Experts of a small language model.
Size: width 224, vocabulary 13098.
Experts: 64 experts in each of 7 layers, 64 SwiGLU neurons an expert, 6 picks a token.
Training: a variant of Adam for the experts, 503M tokens, 10495 steps.
Below are experts of layer 3 (counted from 0) of a mixture-of-experts language model. Rows are named router (the router's row for the expert), gate (a neuron's input weights, with its number), up (a neuron's input weights, with its number), down (a neuron's output weights, with its number) and show model dimensions 0-223. Each number is 500 + 40 x the weight over its row's rms, rounded and kept within 0 to 999. Numbers have three digits each.
Before each expert's rows: "mostly gets" lists some tokens that are sent to it at least half of the time. This comes from a sample of Wikipedia text that the model never trained on.

# expert 36
mostly gets: " |", " —;", " 0;", " /", " 1;", " 3;"
router:478502548584449435459556528502449556499547452542478450501514474501515519472527505479495489461516503498514550528564455519528505541473463531553466508535502547529560514452449573495484456458497500545448500499553499464546517454538490552500501480431526480538492550493491477487470550514571521505497531445454450618471484469395489473458496513470536482517458524508456443509412548513572445418472450456506502515514412425516524489508498497564583521547537489482435501474540537495478584490481510431504487423485546478507503479526534552464504512556528532529456468518499530438492464437469506523479414520538476428533498449495460520522582448470531493453527476382541506488503570568461572478522
gate0:487474475476567541493488569527507549529511534502473451492435552545525534484525427468522542499565476504540441596498540488379480527524513494547525456489555458533546521447485456431457530581466571487468490501488530548486450534561434480467519464527482460497463472483468420535512421598503503514532463526510535495497498537511448506530433545465463482527537492496580512469525504551459453503518543497465474510420517448419441518498500513479555554531487634533490467476499462532512532490485506547456481502544513487620540420510491511553597546480566461476481431485486543512497536491523484499555536477484472492512526539427548446469505523545545522501481451513510482433520500482538500459541
up0:470504451407465536562481544502500550483385546526483515502498515564564475507479546469461465546479467499489448619504475543470479487503490518485491478513481448530489614445487461503442509583493449494387503480513462537465524477427552530463494480508491480528573470441451465565504516530547485446540546518505441482555561550473444466482526560388509519450539554465492536539518478505520543530510530569506412505508522484471470548502578487521524457489487520506499527515496542534486483559461566511480538483585530496568469469476501498396492553498478545559523462509504498493468487503442461511494532558507531526568477502566555519516487439544422550496521446524523486480518485522476548507443
down0:539504504506514470501523467522541509508540553504476514500448501543486530471462397507531566502440541534515491527537539488503449510478505522478522556518450492494504513557450421470543508465428526509465496542425469565532541497456455472522477514531511533506489496476476573568524489552491517449555451506516543489467450543549461537552497491552451452516445509609482477555528481497522479498535555592473504525493475507490458595530468480482540556517491462505504406546534548520483496454461471515467437563491515545542457503519553544574489521546494519414544570517476504464496578478480545513534584423530486411508473567471493501479526533440357483462445528525443530526512557445512438537501

# expert 38
mostly gets: " Coordinates:", " |", " Arthropoda", " 0;", "nd", "ator"
router:419477576484544476473509500527548549474532462551497477550536521492551516495488541465556489537547508485514524484522526539500515515548513442524486463486558480529431489381474599481491451471546527501467440487533507487524501464538535515491502446479416459545519515512476507491468448497499516442518499401434515480548486397401477466454452482528498551516518496468526520421507556502489450503609482473495511477427522537507485519520492483470536468505580540556484442432512468486509547479519582518475424442487536506495550527544495469560579503522510460511442439496564464439448558550538500591509500526489501543473479427526490488450531518558448454470460490424508504575487506501500564526461
gate0:497508530534534487488498513462436499523517534441550484476423522462469418467492543494540511510475528452506544528507560485470539566494485450572472510491506522477468467427520536443515509512540504477468519540481503539446455554526461470523483506456473499420471549447501538477546508463555509491481534504431472436457511469576488468537526491441510540449498428584510453442515480546500547527401458439547527518470542530475453394455545519559470527540517548591513458417482532460547448526444507509458475514447459471519481491465504474484591462527451475517499515501515386556551565562498512548495515550403511537483496486529483498473478478472552480533483431528419553546561478512474475448542
up0:486498506588505469443536474480539490495522468500541494588592482527549524500506502396490487514412520514495509487484470438544501501480478537539425466518482449498426497546490476488480453470494447501497479459488447485573476516397497470488518516533557545533471525551485551490437479465520512510537463535477469527477509501462506469514535509445470440525500502589460455574487601426551472546416542537446444568469507510482528498442600521491532523551509506516509545432517459516529512442533479512500612504496499568495482472502527501484533480499526527473534488492527555508523419452455437461468501476455491499560468465462515520448491458481526420500538480491454673482524497490480509528514
down0:519582501514474421528533480563469511475538537538491521475549538492484585507552475510468506478442483469531494419486533532556513464506470460496404521451502408500512585551444530514428489540509468500506459513454458467477519502575482584488614533504515455527561451507464508456495474569525474515518492474495441430440477531467498548530463511454550557542520531538524488494533614500530489525490506425463541531482486511533492552521462491553544445488485475456534532474467457452449540488530567469434464437488462528516526483449494449491489536459444508523528464491471454563535557459541513512515445412475462539549501507472442467538471500560497479502519497543475521478481558469600604497514

# expert 32
mostly gets: " |", " and", " —;", " 0;", " /", " 1;"
router:521535493514469424451614474476498545468528427551530485545528496442496505459493536520535528459470489487532569547583458543541503530480461496534479462525508554527520484462466606508456459441550524584482483524504467438497487454528524539537486507446577476528504586504504475521522546482553487494486540475427491594536508475422544480468510495515526486530476557481475483477472540510553483433483408460454537499510470484525499519516488494554502519498534520508459461473495485478431516491466476446490443444521552483473447511507544575436452512562468502543452479555512549437458486476502497570447430520529489458514516429517487544538611465524518469499552449398519582493531548575465530476522
gate0:514504457468511584478481501437489416486461527505483465581474550528456514453519539415498513494489471585572475515518470506543494524528530527537550452485470427476505534526505451487572546506538566430478421458480506562390473531441346490506462523493487450503511509481507513529524504528515490503524513570567453478481538583538504531524521518482534560491538553534479550537517454506504508538495581533462495418436538484528456490527531574496438437468538492537525488504503473531520500561473473560510533509448548541591470446481442537519506538516502510489454487431447489535457523471460528541499510480473524440537539536462504555538492435521519503527514566528483453416508441500510554459474
up0:461560563497536498545531514485465444603443481465523453411480491477561480547504460413464483519460488539498513567553432503530505431522475465502475473416568467471502554517503520532539510489520510539527492542473501469504502522522492505499519561498558491532510487515514417508536486442471478599535513573482517494519517465453488501507537463541557454561481495517543520420514461536509513447477483483529571549476497503515508504506513553532463427501403466411489538548470569369473478508544449470555431522458495493537505459486485552486467522488489492546566543554405500478519539507422468515498415483396467548521568515517490489455485498517568489504473419489460449485489494488513484526538
down0:471560496543587503543510522511500553461527550566549530511501458540513541501425468481501499499597523488485535488499473522511460508579447476466503506503434486503542515455527506445534518544577498496483500502516470550479492447496517471498521501488533516528527439448512507523510441526520490489466515514502496516558509482421576488465556501488477526543515541476479484448558456571514469519419431513397546571453544494429570501514431523575489457445464452522506534457524450436607540509633500462479465503447511464512487406478486483589486449501505498472467449492512492483535491441417500507480515535524522455481564444583448469490542439481526510490535448510481467520415486476523531497425